Experts of a small language model.
Size: 14 layers, 5.5M parameters.
Experts: 48 SwiGLU neurons an expert, a sigmoid router.
Below are experts of layer 9 (counted from 0) of a mixture-of-experts language model. Rows are named router (the router's row for the expert), gate (a neuron's input weights, with its number), up (a neuron's input weights, with its number), down (a neuron's output weights, with its number) and show model dimensions 0-95. Each number is 128 + 24 x the weight over its row's rms, rounded and kept within 0 to 255. Numbers have three digits each.
Before each expert's rows: "mostly gets" lists some tokens that are sent to it at least half of the time; "comes before" lists some tokens at least twice as common just after its tokens as in all text. This comes from a sample of Wikipedia text that the model never trained on. Tokens count by the router's weight.

# expert 6
mostly gets: " | ", " in ", " |  | ", "; ", ") | ", ": "
comes before: "1", "2", "0", "3", "4", "5"
router:097136129100107120179136149104140156084098121148133148117132136141120126102109108160154179098145122099135101140119132128143143097142132124149101101125098147163145137112132103100126155100124111150146084092063149099115130122131129106143121107125141074141147123092152062133143081163104109127
gate0:123144135135108173155139127138128102133135142146119137139145128143103155136127116140130102156120089064143121151107089120105152108144148152127169123104121134138147110114134138058121164091158130133159152153157133108115160133160086133101124195108138138147133116115121088096140086161095176130
up0:153157144142161179141115117108108151123103179096096088096141090145119113112133150133117098077133122126125115149140132163158137145103132137160158120133141168110104113136144138124139148101100118158126135145133159109108126128117113082138121139093138160136171111119161105179191147124114160086
down0:117140140118109118110159117124170150131125113108116153105134146168127116111117152119161139141136115088116086156120158129161082111139164093071127152146133108148124108109201148109147136147105158163132117112101127102144141105120094067136107176112136097093135149143135097121145132159153150139
gate1:085116155152118129158100129127162161140111128124119140094180136143127090083104135103105092113144116130158175114158085159129126088124153121136104113131095127131114143140128148139162086098114164161092164099135089074090136109118103139100162151121122128123145149153138123082112136138126116127
up1:131097159162145137111115190130131084172210140134150154173111111139104154160116114090135138126119143175146113154148150143100113161091143134120178127146110132147103152113124152131122109115165166142115165123143077121135125149148116144123109156128131136139132150149117105108117156114107137119
down1:121154107157157179129106115169161118143144137142152112155131096106135167139110151111136159150134139130120160116140106121122151146125141105121144127065140104149101151140075154148133086153136167088064173114146128148127139143119128112147107167098178130108142173119130154117116131121127126095
gate2:132140075129160137035151156146141122143121147154108124142153164116120086156140162136136148147109148144133132164148162115103133088121144114113135078147151135134104112098144121103121106117120134128125131143163159145147163129123121132125131132156125112151096125117065155144151091132140069107
up2:124104129120131129117110137125099108116098172144077145098100082156152127109157099180139114149137130157101098125143122155108149128175140157154128133154109111079075081199123156160142136117136138106122147096100135124101135099141130105159133123127116108140137118137148140159135129097118137168
down2:099141110158129108170163139148149147154117132134129114111130114173105091098100131108095127111134123095155154143166165108155138134154104143129147150113130128145135141155103127103132165085099136136131137137143152145166081184125058149081119124153112128125129164119135112113172140171101127115
gate3:142099113132120170140109131156096114094128138127133105129117121106085159107122111127143150152124090113161107142097096129165135108105125176161161120127127141143151111104138125074137135086168115159142111140120100099113144131159091150134112182096124125111114157126121105070151111148111191114
up3:165093138136122181146131156104120115110156146129122109120154130125115067115154135107109156174099164104160137156120166129185150139110131148151151155132174119101141106118158149132174128136116142170114159150136119112094152104150091092135128140136090114140150137129136119153176123145119150098
down3:114124134102133177158134113135126088107122116110114135081094121142109144143142132131125155121128124088166098166099127164161124108082152177096155168160140111117139103114142141118129097140103101157152122150089124130142148099109115096116125186078130089110137089087127116127111128110152149116
gate4:142142108111083131123121137178157119108116098129102084148098151129134147154129100136182129088141077144140153087098164128117178117127139158080118133132114117170127097124106105129134127145142118111143092088081144154081131131167164134125116112094132106113117112115131115154096125133165125132
up4:152151128102094109165126161118187094082121132120101140078092139174120112150098154145134136101108121135139167121135129128139139105140167130151140074157104117143154102117157097144121117127145117120116126096113148106121133148129142176099143126138133149106147108129154082123091084144166121175
down4:172151142106099115098134140152101104146149097120099162167104151136150127125113135139110145087154144082113149149141165105126131146098132148161124160077112150119108113145132105162154150088114157150141118159132113153172136117132118096123133163112117151153080133125091135126173131125086103087
gate5:156112139157127112137129082155132106148155100098095110100113133163170152151137087108113140174118114107136129110161109097094137113144126136089135157098136116161153112147125110139111103156108117132155119135150089126075123162127159170138151131124117139192128148084133141123110134186108117147
up5:142141111150136125140161135130101138154145128154129059134086104153154161127124106114098171141096161163108097114090145124136110111135146189137111074124156120147114129115128166137133122123126144099144141138109134152080130120160139158139138123116084135128140178149088099099135106135081153117
down5:109122154083131099135112177122138129141177158125148141149131124176145071143153143140126119133148122137135117158180140129118160143128113128165073122080179165143117136134112098117160128136130101152114110137117143163138113158119127087118167165137115151161142128097155118149117170103127105105
gate6:117143129135114132133116092087094126103140105112110083150156149118117164122099118141136110128102083155121133159112131108166159098143102128121127095113130081135095145117092130103120136109137105130107081095091158115148145155157153134113154102159173134171121113094105174074123104134113152117
up6:099097126103138194109105102128151098150121076134142164128100148128148118168175110105134089114147107093159165123129133131113148151158134153103159154130101112084110113139112116139104112162170134141145125148137139101160154117136144143119101131097128151157121177164173125138108098136127109110
down6:132161068124155153115131163146114166085119139110089129112158110144126168133118120124116187119134177096144114110133168098090158158133147160124081115123125136092131136145151134134134146091129114149120132093102114139154099130138118130141134156129141179135088153127110088153101123099144168148
gate7:153138149108147120136126144119124124136104131195162098158146156114101114154109129154124114131151155174121156131147130115159138125145120141126141123119120152155139167132129140091094122115111147134156085164124159144095135121154081102138119104134152078135098115150185150123147097168133077178
up7:181136136098137129103153145160102114147144131109143154170108120150140130121121133148140112136127155122117149135094150093136104136128148093114126145137105120123122086150101165160103135114116113099093145118215140132143170094082136099131118123144153102135138135130154142161068156130182114145
down7:145114159154155142132133135160124134146066128131096104164102096118097137116162146097140136140126184166111134155112151077113115158116188116167136132183116139116111114158154131151127124111131105139117120144138102146080136159153119126145119153116154122120143110145162154144128088080143133160
gate8:130147113085127134154139174103173174113097144134139112101176115139136077100143150155125134116150139103094111112176132143139155126120109159123107131098117121074134150076127090138140131170127116133116148151098140131128130134169142106092123158132059132143122116141154125091152118124098140139
up8:153136130150140137136138111125111122135170130107152050143154081137182152131158137091107156137120073106137128137142135168113108142134138142101161105112093134146132146102136159122131162141117118140149163119128103105100179126142081144117134136117112161128112170127150096172110140146114175130
down8:137151142106101144126086098095141121136082109110147158112097139116128161132142135119139154116107105134106048130117149119134131146117167133098099084114104165081110150109124119130112124169133143146109138158103132144119123085110134120156149178117108114169157145138109087135114103118157157084
gate9:138094114098099150138129115103134115107102103119112166141072156113120089163110123141110124081153132121142133110109150119159125140141133117169112092140127158108142103114142074133118115141127109106118087055102128069164143128162139129128120157112134136127103116107167091164138095137147113105
up9:105131160150147096157128175135123126112138170114151124104189107099136154120129144135146158147134101152130116167114108106093114130124104116096152158118140108153098144119089117113107132155114130145170149131128141184124112145134127079110093097134072128142140110113102158094125184093148112114
down9:109168111137174189130151150146105147102132157125103110164144138129123137133118110086162101145105143144156122135163154135132147089130134102160089164119151123126154134156131167110142175067120077107096161096116127149141155124094108139133152119130172136120158124146101136147123124158119137147
gate10:133130101161135119169139153109132160140136107128141084101147104179096135122114062148117139126107130129109134108148125121129107097171106189164144145122131135187159152144121105093118128121127112099164122104095104144145131123116120147129136075180080110128127107142149099101153128147128120133
up10:160183167084129099101136156103122110142175136091140072128106110125165137161118119118094131151106123093127136112118170105130127156101128110100129129112106126129165128123148139135156128114123152116151158107084104118104083151136159116133139146117136131165126176095152110160126097125102100171
down10:135113096123112116144141139138120111130107126121130092114084135115145128101110099109126151094100127149125147088144159139140156075113135174130097114158107150125165114169151128122116138115118137120116092142082084178085167101122125147107117083144122120140185147091173126112120104109126113167
gate11:114129113119146136136109150103111122137126162142156127143134163169071093157081109120138161116152147109125127126156140147165132110130142086146113130134146121137142103117129110100131159108137138124163058149108202107108093142079139097151119139127141116108099098137083106109175121134121129118
up11:127111127119112155141109113119106131076109128113086104145056145094117174112136144128175081111142124094142130119123131089117141128091132122065108149146146118096112111152101148152115136152125125115106089108112126134119122135136170082162117165142146119093114114134086154150096125134154120154
down11:123120123144173092122148130140099127135165129128152162110142125111148197143120120092176122143087122115142133113136118123106122113150097106153142117152111124125161139125138142133147145140125062089090139144116103149088174112095138093145128128095135160150129145146114150177097161096085123108
gate12:145106123088137151107149112114107137123119167159125131130097136129132165128120127112146186131176107098107115134132128107177150127114137167108141081062112132092144147182126147086128121111096115132115119156127119085128094129129141090116103163124085128115118084139119092086144147111118130128
up12:127072118119129100113103187144124138147092153144144107115178100105132112118128147083135119132140124150160168093121080140186102163103124115145135115130158147141116149138132085136149156146146134105121124123126170141124139160098086171106164115153135114141158145130144127130183152136123149119
down12:102122133117153173154143108099114154157144118162118141096160081149138118152140133117144128180111088164083157155164120181132120110132097132082153132145101124104132152148131114136158092119113090156137122161126126107140165118102189141114113152156158148134149121152114134105089129124141119143
gate13:114156163110121125150137177108125117151103155104107132124145141153199094146116117107114119115135119104087136126127131151081134151129136129163109113123133137078101085148151119115095144100090134104153093066126076138138106143082096118128144120139141134173139128134136121154164089130112128122
up13:160145143150136114180126185111082073116135097145146104130112141102125179140150115139131107119109151119155111112143122114099125134174108115145127131145148109119067099156115096158121124065128141106109123121139122104114119148100104103197108114156161108124110119113151126135148127098145116129
down13:086111181114130119137126164136116140154096148133100098117166113160166142134115165148114107127133113116161071106118117116105128147156138131177090115143134145129124134142098103156104082135095158115135104086114141083138155080138166129180165128133125144131128130101103095132141113129125151161
gate14:135144188140119116132122154132110109139129146098096147105162109149172104119133101127141147130105144144139107129118135105129109117127119110090116124210151140058135104101122097146108150090079164139170119123131101118164092131123093163099141104148131124151157136127114119113111108130146115166
up14:099138167172144107120131185157152157114111195156099132122114122104112105145116133124123145113138106125095083173114107120098115136111123132141143161153101118143124139132131105090096127144179138113157132134152076128130093098128139122159140152110118102132163148148081126124179144104101131128
down14:111125139104133138115125131155111105111150117106119130125104093127179165142109121108160156117107115096128158104117154131071174139149152163155084121162128189153133123118130150166117098089077157119140119128101127127070127146098142108127116172149153127136128094137134120139118109077147138124

# expert 5
mostly gets: "| No.", "L |", " JP", "Scientific classification", "| Total votes", " % |"
comes before: "\n", " | ", " |", "-", ".", "| "
router:121116097149141145156062110096113144105145121130156106114171118136151146156077134149078101086129126096106171125132117129116087088130109112105141160114164108109122134163120138156125143109116138083159098108084139166166160108136133165130132150127132100123121119126105123115120074123114116124
gate1:111156098150134176120142119160134121093121169131100093132129119133120135138104133146138130141135127082119101151127111130108075117132079082106136160125124154161153107118099138123150174151065141129110104115119128142130097111082121135098126085125086114133147124142137160172142150066124128148
up1:139130156131088125159100103155130146131116107131109140143158081087079163106076113130116136153099132102137101127087122121163172113132131115147158144159150135124130130122111171133101108168126130104086125122120051119119131073141132139126118106125150097153079143107142111119123108147137143150
down1:109073097119130081106109146152138136096117092128122149103156136118143137136135114132169084105096162145131136102120122104128168123109105129131125145133112143152116091114106136128111134155091166120162170146116128066104132148092124176135075105114115117114114154146154115099168164139092138137
gate2:088095155133130135179116116139119106152103132119131107095178104145148091121154092109140152120194111134122192161111140158147143092134117134130152170130081141161131145160122157112157123106126105092080118113124092116152139097128136112131107134108100114126139116167117149128094117133136137104
up2:138141100124118139134057132104118121080112132137140132114150176091143132155131144116130117107113131094128180131126109133180093146140152099133123116128120125163175127152142134127146109144098112127131115104117126088148154165135169149130080132088116133123135119123052112111131141126063136125
down2:121131103128127119118108127140127138135125119129125137125100108161140120114150189093142136120213132134094131135143169100096144129144157168145159140138098176141107175149103127142155101140110089136148143132104132139081105150091115146099092166148159117132074133134094124134124108130159130154
gate3:186125118147139149130111112105139082086099199090136144122114125130151138099106100093108140159115068138151160124115124116141120129082148115124111124148158123166138121167126165115145159147121128130099148148122117137114131123084093122102095135077119096130151095132151148136132103107116153156
up3:116121111137139132162099127146136187128146169114124155146109109118145129171096152093106141172157093137143148137097118119122192125135096144108141127134126103159139105114101104115141097125130104086117121084114128150069158140145154120140121164150194138114122129161170101130129137129126108153
down3:112133140136121119158090163134122093148140120136138138177102116115165153121137130086082118137121132175086131159168146119126178156131112149100124096129126120107177080111113135127129096124121134150108154126134101132150134148065143139122122156185124114148139196151142137133131142128121112093
gate4:153091068167153131142099104129108108106153120082157095121168113158133143099123110127098119147188148137141142137132102117132098127143135126150123121142087143120093143096138116091092141128148143098126110121081084131095151135131133133116126158163158149147072096127105121105126103089151130131
up4:128151105086123104144137091170092118165141103084118105133120131155150149103084098126122142106126130137085133089144159114171139109114126130177120085089104121134173093141135121095141174137129092114151136108110157117114124118164099097118124111145106141125129103072136116111099101142142154124
down4:122125109147117127173100120113084110134094116131137172164165083102144148136139110146149113119137117111083076103123108122093114085112143103131157177140120101131128138108168160157109129104172183108134113143124114127110109131121098130111150139110123052127138116125145162101138123095126132124
gate5:146096095097120133107096162132137125141094137134106095116168176090103123132126104169127123120115096124066117103143134139105123098126129114123107147142121153151138144149131116171138118091062132109166086150106111128144097136070143117107131156118143124127137144121103155151113070105109110148
up5:172169090129108129119156128122146157132147132153113130080115089157134106116144087155110135121174170138121158083109105121127159108100155152117128146151138094134152132173125118152126132144136144169136149101152071121126099166124164132140145129143151150111083134099156106085139140133109158150
down5:088149121125111096128125129133114099111125159145159117131097096158137109126098124091120112134148130138174119106185120106101093110153134128142107142147155128114105128110103163163121089124129168120094100066159128158099137175106107140122165101161124125147139113182121142154093109120145139093
gate6:114119088092138121145115142125132136113134132122070134132142112131140122141121129123179087154115124137122153107106156114174098163109171122150124136206108126134136119138145150128137204098098106126128112103092143126113116154144154141130112161138109142151085122100184140152135131160095122111
up6:151127130152145118107109132115103117143138162147101106135144154137129099149124136099168111115100139140084137112102172168127116189143135123136127109171160150133143138133086132123059114164133154150146140093145142188121123169098131121153118166145144088093142115120149123136135126100090133164
down6:156144148121092105113154131160176125137092197132157116133128107095142129159103126177102136115119129103105106129114125127103138124177112129098099132123137113104122141134157144088117125075146124148111121198170121082109108144122116141133179112128133129181140112136097110133116133130145131098
gate7:138120128092131139132090155122141108133137120169133105138132147108139156195146121131151104154160138137106147150131194131142133080172127161111127157120140126127092160144159148138182133119115143112174062128141164149100117116157135138142111087142149125144133125156145126127114137128077097138
up7:120103131138122148122089090130115154125116104142129138138115166111123126151138145138162087134121151124088129179131124145079139101134142134123091162110124124108116141105166120131140085092101074090177143130090123136150146158137162126164124122153102097104079124124079172148110134125165129152
down7:118113114109094117137128103170125125078108165132144115160098129121150163109157183120153167134071102116151111128149125149095132146134056152145101112109115109151122151120131146114089116124174141131121146121179089134110181132132134140138137112119119123129090120116161117130168147119110113099
gate8:136140061115128107126096133142151066079101113145128130124150162122140109114157139148169102138139150074089106152120113143117149117126146143085159101122115108148124136119103138117149138132070119122192121121126136156186145157127105132119136112148147110133145119129127160128122071132119132153
up8:108137068163122106160141121116135084111108141122145104127156151109118145096120128113146138162031133105114113163152136176146115126131097128089114150121098107103128164103134147142159112092094105125141125121113118161167118143124090112121126130121129146160131106089142131104172121123115120154
down8:119129137097134106122113099127137163150079088139127193097082122116173167111141150189120140141103138086155140142165120138156131142114126135141143098104121121135096097097165151155106120125129112173104153133137123141092114146148158139126156100171114106100128159106150134136133095143132110110
gate9:131096129172114156080125117104159096091110161130106131109159086121143112139072131106110087111187131103144128155123104124155094148107152096132111142130146083137127149129146136138169087072098141134116120124117136141121116164101160106141081143146148124129119151110151148138122126151102120162
up9:109098143146159093152115113107113170111121145130116128119099150111118180120166165102104143154146070132139090131134140099151136124131116190138123148131119122075144146149114145116149091081151135132122146160126092144121088114165121116131144111166107139144111092124111114103074163128101111126
down9:173146114121105105162124126106105136094143170137140097141137104104081109117108155116102124140089110085148141120098126124126100102106077111089110148132114100149111163177088106165168141123144140121132087129132130137128150122148103149104100076154128106098114113142145154107140102161111159107
gate10:092155141133110098135088135118092146093150101125135127164067110132120144168102119084119134109172113120129110133152127103112162091174128119150162145141120106149093147120099107103152146102130112134144143161124102144148134067142149166124116110118096119153098122161123134110122135136138082080
up10:168145152106139132113192126127159123156107140124097123121157124116110142173155111111125135096100126151115132138117137147129157106128115154124108145082120129119121142133142143131129147094109154125136109122116109105112097128074159118134149080077153152074130124151102111122166139194081119084
down10:168152127102157139129105112142117134163156146129142141112136111124102165101178144134143123151100114139144116156127124113079093145104159134136121111104101144156118104074149114116126164133124148147148144119104116098151133136126126094120089102115167111110100133125098168098177152155084125056
gate11:109118111147153144123125091095141133120118105095086105152143094096114111161111116133116163115106172155114109121137115150102128111128145117125119121161127166117126123134125101147129122150104159108111095140126116147126113129133135113129191142158136141115174118126066071129131086122049166156
up11:122135113136110116077110115136177137080124097144140174165122134154117149146143131153136092158107153175136142155090160105131118132113118152122127168150163138136130129146130114153124114142166166070114081141144122147097116098143124161121110110111147123117138117146141130132111166061130083140
down11:144060138130096142139126105136130117167168198114111134148162130102126153105112097141110075091150107135083123112125102138129133122115141135133152104128127119131127132124111119118156121148142153145129165120207061141106128148115140126144110107154123132090134140125121116107104100093136101159
gate12:155153139129133132134070110095142116109143094136145114115140098137150133075148154123125133169090110103120110151149107142124149098070140132156138095146156163106131125100110136139116141148104144105141119104111099132096116105089103141099108126155162126099111105164109115158171081081156101142
up12:119070116134143114169123114139094145085127139119115121118083098110137146111145146109089103107120141128082128126136091152142110126161123139131127150156134121122146180116097142150123143159131112187138127132112130146134120141108167123178147157166146088163133124177132145167149117149160097175
down12:149120142129139140099107123155130120134167174122142168161104148150137093132129116096145146115142127126117175090108133068098079127140132156141134076114077101144109098121138154126147147133131136092160093136131142168087104108112140101121167159132112125165138147146133156078120133109142124099
gate13:112123149149117122133061109112115134123104087100143091123119140095089129120081118121125135144130177105133086152143147118077127137135153137115151159108114140136165124134169117133101171153099135063108128124125124168144138091146130135156140112134076122085125162150129133124165105125122134163
up13:112162108165119154156112149110107115120176127140127163133116152105093137100124160123101131103142118100115135127103177149104115124090163107093120081102132138100113162129148108146170161133140130176096102108097115130161125154134122145173110098137115121109110113106129153066130167123155151147
down13:088062158132160152113131185097094119160143137104106138108140119162146155111118131136106135157126069086115128131107123164117139125161136086103131111158119123106083156094127135132107128147143147141118099116177123124101123133137112153125108131115166129153130129121107128086118105141176161164
gate14:136107115156138150114095106109104134095132142123134150080128128106146084147133110128116109102106129126100101132127136156144144087165118105103128140137149122117107149164135111147109170125129173096144093138124156139163102133134096130114053164085153123147109127133119160176193120103101130141
up14:160083114106128122140111135098117095097150120089107081166083122144138135091146111167130128110129116133131153080140147143145116081089150093139127109109116123108113174103110115147093117076153129136132136133140113132139132134126139111103135153096178100134157114140176140175172113127105109147
down14:124134140158112115085127102120142146143122150163189147121141114098112077069144168156141170133134114126100111158122128113128129157114146118139145083113129187166141151141154156137125116149095168188116140131121104100130119118110087119108112104112123138178145115093117131134131125143094139130
gate15:146140129132157143123068107131152081118149124153083109129137113152150141126106137107100109142115097162123119092115083136137115186134143115108118112166173135082139153115088114154096169107097118124129113127122168147139138165120108170109122119096168110111111130136110118085135079131115126108
up15:156115126154143089097088167136139136133139101107149166145091137122149163163151098124113100114124149118110148140109094151131115137135145124092144163098145129138078160141128131124150122127127115131117133100074123136188072115157112141122079104153062112113137172129111109110147112130137112123
down15:122100143174109167112143124128164147105123177109166110164094158117158130091093163108113128166115127152142114122103116114096160152141128082131104104123115126121125128098122123148096146109137124138153117085134124076125137116140125140119141106150092168158121112187159102093129149129125100176

# expert 7
mostly gets: "\".", " director", " politician", "- Born:", " president", " President"
comes before: "\n", "\n\n", " The", " He", " In ", " She"
router:112113114116192158116055147082176183137156138149117112157118115134140132146134124134140124138115121134083142123104165130117120136147127150126135133106063093142116098141128147106120144113096159084163106133128134120142093124137118134123124090120121079089118141114124110109088125124098113092
gate1:076153094115099162101174162112135137136125142161096093152125123102129121116115121116124090152115123134110102110132132111132122133156129142150162096099100102169143086103143121148148117148138197112126120150153168127088121116117111146145128146113105128154100126138133153149177136196101108147
up1:128134136130107105136143119148115138171110140093164121121090097149099124141134129138145128165116108192129142099124137124128066102111155140108146083159101147127114169181111106107141170087118133147120150104064110116101111119140128153105124137145116183154112133111109125127152118111154134086
down1:128155118127108134138121115171132097135117119070100123103108113151150146146107150135153135124134115114169121099131139145110114083124093166137098144095143111145144150176119148147113087122123137077102098129099157095144130105119134161127077127168132133093170120137126168102133059134154122118
gate2:152143112114150126120122159114114154155165133154144137120143080109108127158109137140148153123140105160112146080163128139090112138115172118130115125143099150127124127138174062116160093184129136100112120157127153129134111117117151103090083116138163119134155155183112080125156128108107114117
up2:122074139129094128109127147116119140164136142161134113120137140129106110131133089083185116103194137142159147135128162108139126128113120123119107137080149100087071114131126122146121134122151130108137106125170121175157101167124109150145146148110097103133130138137127127157157111134097076084
down2:143092151151135132132095106123142109045133151128104127102145135149175122115099089108107116158185104143126129154137100090142159096095111117137145119157149133123139144080127138106114158127145127134085180096128112142131156151090140173139128159114131121116127134135121140132094148110150175121
gate3:090130091133136134107072141087148142120133123147139154159122182115153112135148113132101117128175159104095138087151166129126145117150129142083155152114103151116099131132152160122118118144170129092133118118138191161104132114124156155162079096116101127156110131143096164130158135113122135138
up3:143099163104162142131118108110099120105182086122169097123157113129153129132124134113122122123113099129132164118146093121126179092094152131147158156141133152107147138185121132132168107109150120117121121138106147153111107125119121170142114107110116106173150070109112098172110123088101145159
down3:148141168104083166146150188154112131138136120094110142121111124106106151093129177104163119152104092112145154134109163127146093129121134088101102140125107158148118143119108097139104102163131158122163132135144113129136070132143122107084153111130182138107125168119149136149139111157108124154
gate4:147111137115090113123137097133106121115132153145096158132136142129109156120111142107117125145121114085101111153115146084163105158114160155129148162155146100145187112135143117076122160126069109097089078092122130154143122106120109111145136161166128166156129111142085164153127120122121111100
up4:064134154055142155113162166138148108155126160141120102141089119166131108103156129150134125136120139092154108111113142117110163120156127154075164127072095145135098141139115148127125167130120138128121134141091145152128128138113074148136130150131111142134136141129113126080163125114087125110
down4:106162134119115120097114156164126117082099133124091102137128129093149124127135132088094075153132148136085155114123147131137120151117151120119143122116188121133156162150146114113148108115104165140138093150146123108169132103146162121184126124124109144139159119172098176148113105094105087145
gate5:162119116110134129159135134122102159132122132116101074137135099144125113134090103117140120195162111142097096142114068116161108126119170150128152134163172171138167168140128110116125098124085177119111103118107141124139158114151137084123135150134148165109112138122079129127118144107120109123
up5:141122144175140151108138115123135152075145133125151143117133155103119132130125138115145156136150128144134105126126156173108158114147124160150122135102108089103110079082103149127141097105173116093107115118158085146138100101175122125133123145154089117136126134062172162118135094135138178141
down5:136111156149096114100121136134149087083155115113143113135110137106131091128151093133148143125132148105164073128198097162115157097125096121094117155096124156140117135102134176166141132100087105083102159124115139164143125119162125120137119112095116125154121114139138152099140116162114132161
gate6:150135112102145151078102103104114155124104095144135120127102183114144142107120127118089136116108137134115115111128129088124122102113116103121144134077108103138090131168085151082113088115134115150163126090081102113107090108097102152158161144158129145127097093133137130152124133102175106138
up6:137119069145117120144184088125163103110170103134151126141130143110101157137129126135134124119097100092120126103124094159100136111063097157159156182117137110161116153129142110084140065171125103112130138108129139146122117132158119110145147087106145127127152113146132127143128148163140130145
down6:202124140155099108169149109128098088132132115147141139108118182152125134116141099073092126093145098117154149120155105142083166146088158128137133127126113108147118168144078122130158119095151121106121110116083144128095119124117147144140142129126134101148143102142113115138127170150168140145
gate7:113120151109137152114158107140132113130152135143107125166072107152085112120103083109166099125180111138158162103119179175106122113122114144135164136117120112122104125141131161102096148138095125104151098160141119131182120115158116172160125124120165101113158176132158108124130129121113110113
up7:127100127144179126102095130141134121139097096132120141133115091178164149177150152122125108100127138140178137096112131145131125140116129098134159095127135132112140107113128093106143092149147137101114146162147138147112099152087125125123072128131119096106114168117174074130116155125092106181
down7:117114098156105131097147101132098124090132114129117106114124133098125106128117114090096141142159123153129144148124132153134151141142149171116093144110146120081082143105097121127117115093158143164103177094115150184132104137141091128121149193156162144175135094135096104146162146132136136115
gate8:145137116113134094115051100111151133129151103119147131099122121143119135121135137103080121131146166129141105166112132108124152097166152134134157134126151134137150136144111149119089150103151149107134110145143075137174139134090129140148141145085105117144077146147109200139121111152173096125
up8:152112123092132132141143100151144113069144184167113108149098152172118128110168151126128145112098119146144086149108129136098153084119100137118127137108102132117134110099132154125115085140101138135090115147135130138137138107145106097114106147162114134127115105091077190162158146110144096106
down8:098120103148128093192102125119162152145150126137127113091123131114125139132120116143124142161120142143084136096152143150104148113173120123098150138155125125192107106133119163123100120139138107126095121143141143100102076117161110114073095141091100162126133150105164104096098159152134155140
gate9:114068165102147145124107128141149174155176154147163110136147104124088161126125112131149131120103093164119138105110140162142134139145153113122148114143096138103119101135140156082136101119114090090132126125095139115137164123085171151098084144128101086115103131139096104135095150119129117096
up9:123131092113121118127101125142117108145131112139135173141122109134177145139148135104106134154098136136143149110098108124115117115154136137116123121118139154102114147175130135164144167109099144165101131112151164159179130111112108109091113201066096135144135126151123176143147167161140176143
down9:150156096129149148106115137122125190124145125130142081130115130123159113113145081096131148126095126119145124155111133123151147153151127142131130106136123100171132170158064132101159112139118132146137165124095122066124130105097088127114156093167078142151144122104128085090107132134134142103
gate10:152130064127063116121136080137155143123144141143101133188122102103113160138119130162139134149087130133089145141117118110128175109125130155151127131153118114162102112123108157126135117145112082114141122102110094112139118092161120085104146148131139154143112056104114147112106124138157142118
up10:135143108086136127134109119106114145140122130140184102117125107164149159132124143090149104092124115129110167131112122157053172128106110115160145125155125099150121130091124126128154144181102091114131159140136132128119165139135125150127126152117114152156097146124201091161092124148147131153
down10:113113135115152128132138118060089150126105154146129132115119142069146138117111126111111152181133129124121083140130145134158113112161121117143156108166126169114152142148132127064080123091143123162133103147128103134075105166104162092135112144149127154124112146146110120118116179132107157134
gate11:176105108168125118168136136132124139110145144138152151125139120118134141162090136130140131151153115110128136137130145154091125136105158100115164081161149171111127155115159117128104125169147110149097139122077158140060108132120136121120111125195133152130106097107135100146104152146090153170
up11:139111112140119115133195149114104112133119133134153155115118117103103114163120126130139118151106119151114138108135139128084121113135166094101175070149167157124158174138116062128140093139173101172108140091122108130117174124112122109143103162142133141138129107108119101130144134158132112174
down11:170133111162132119132113133152110141098123132095192137125125132101129125146114107161133154165133136121131143140145142106113142118104158092131162127141161158108126165146137122141146072122153082141106160115053101138117157136121134120163115168165129143151076106105115110174151133138118130163
gate12:109091135106089092108181080098155152111165107111147128150116141166096140117160156123166145125126156128155069121123124144139135110160114148158145128154116094130147140120170167092142135134100133131141088107122146139151138095162134124198112113137091143114127127105108166134121125139120120111
up12:139110138124154127106097096118145183095099100126149150128143137115128151152108076108144114134113109151149101140138095104145134144107109111138102158129147114084124138124089168117149103137144092129122146129124095145136082174176146180127149137137137159123123090098143161168081105102101111121
down12:109179151117119155154107166145143140166154155092122114113136129125105146139114099125112125104135149058113174123124145113142089106172146172092145135149134101173136142117131108150125143138121190112131171139098139089145153128128118124105186157135122098110139149151136117139170136127118133131
gate13:150100132150103181150110118146104094139121107122128124124113151183163149134133124124132145169147189122088130165130171127156115104127124138134157140096104141163138110119118095140136152112106166119165104122146079142139148086079116130141162097134121086114104163125144174127128121154119104127
up13:133114150156162141117095135112107126155122113144126174133123160097123093074162105101158107144092162129106119179165130117131092140139104081157112094133171112106102120113132103127108102093105147155123165116113110145095091165132095097149155147134115124139084122137126165118137156121118107134
down13:168135078158140152099154170099161148116164123158161152129093119115102114110141122149098141103112097102162138126106131131126148145137125157127143115150114101128133132120153143144145153154144109127079155153092159119124128168110117109127086093156121195151158100117109089131144173129111110108
gate14:140124098113070117132157158140151153132132131109139155161116144107124126155080133109124150134127091133125159133085142102115115142166125141112137127103142125131155105122158165166133209107106132075142120136126126121102122146147093115131140080135137149158107159134148177086106117122102151167
up14:121144169133149140128172157115153107140147113116109168154118094183162125138102149080162082100132088143115110153127122113132093117104113085120116125094115073109117136148141124092136134109117170112126120181148149150132120133115099147125143128092129094113123128116146112129178110152081114135
down14:173087128160107144126103078121112144148115104112111108096127132093096112103096123129122109111136181139142126151160145130107153104127115112139119091188093147172129137118131121143130137125152134109069146115129086124108166124099126095098103151152134149124070117132116114121149121144160143079
gate15:110156167132124175142111150122122161123124146142139135124168146133146151114137114160108136140123103161118066146125129113191156144128104151141153131111128147088144098163149139158126128139140120134114134151149092169149082087158098143119080090119142094108164128125144152140149164144147143173
up15:130149103134123080101133086140093110148137117091097154120141093149103078135157094078118069143137146127147119115176116141115104130083116121103113084100163120150139158142133095126138074092146141101130129119159128109149160137104114104163105138149168127116132121141122140092134144141116129128
down15:109149159128129127133140116154153117169124112121098121110098131154143121127153130114157141134131101110141149121146159070132094158097082151146119177150136144136129141152100142101142176099113138121161119167153158116146105094136085104123147084098105118106163153205115149115111103127119123130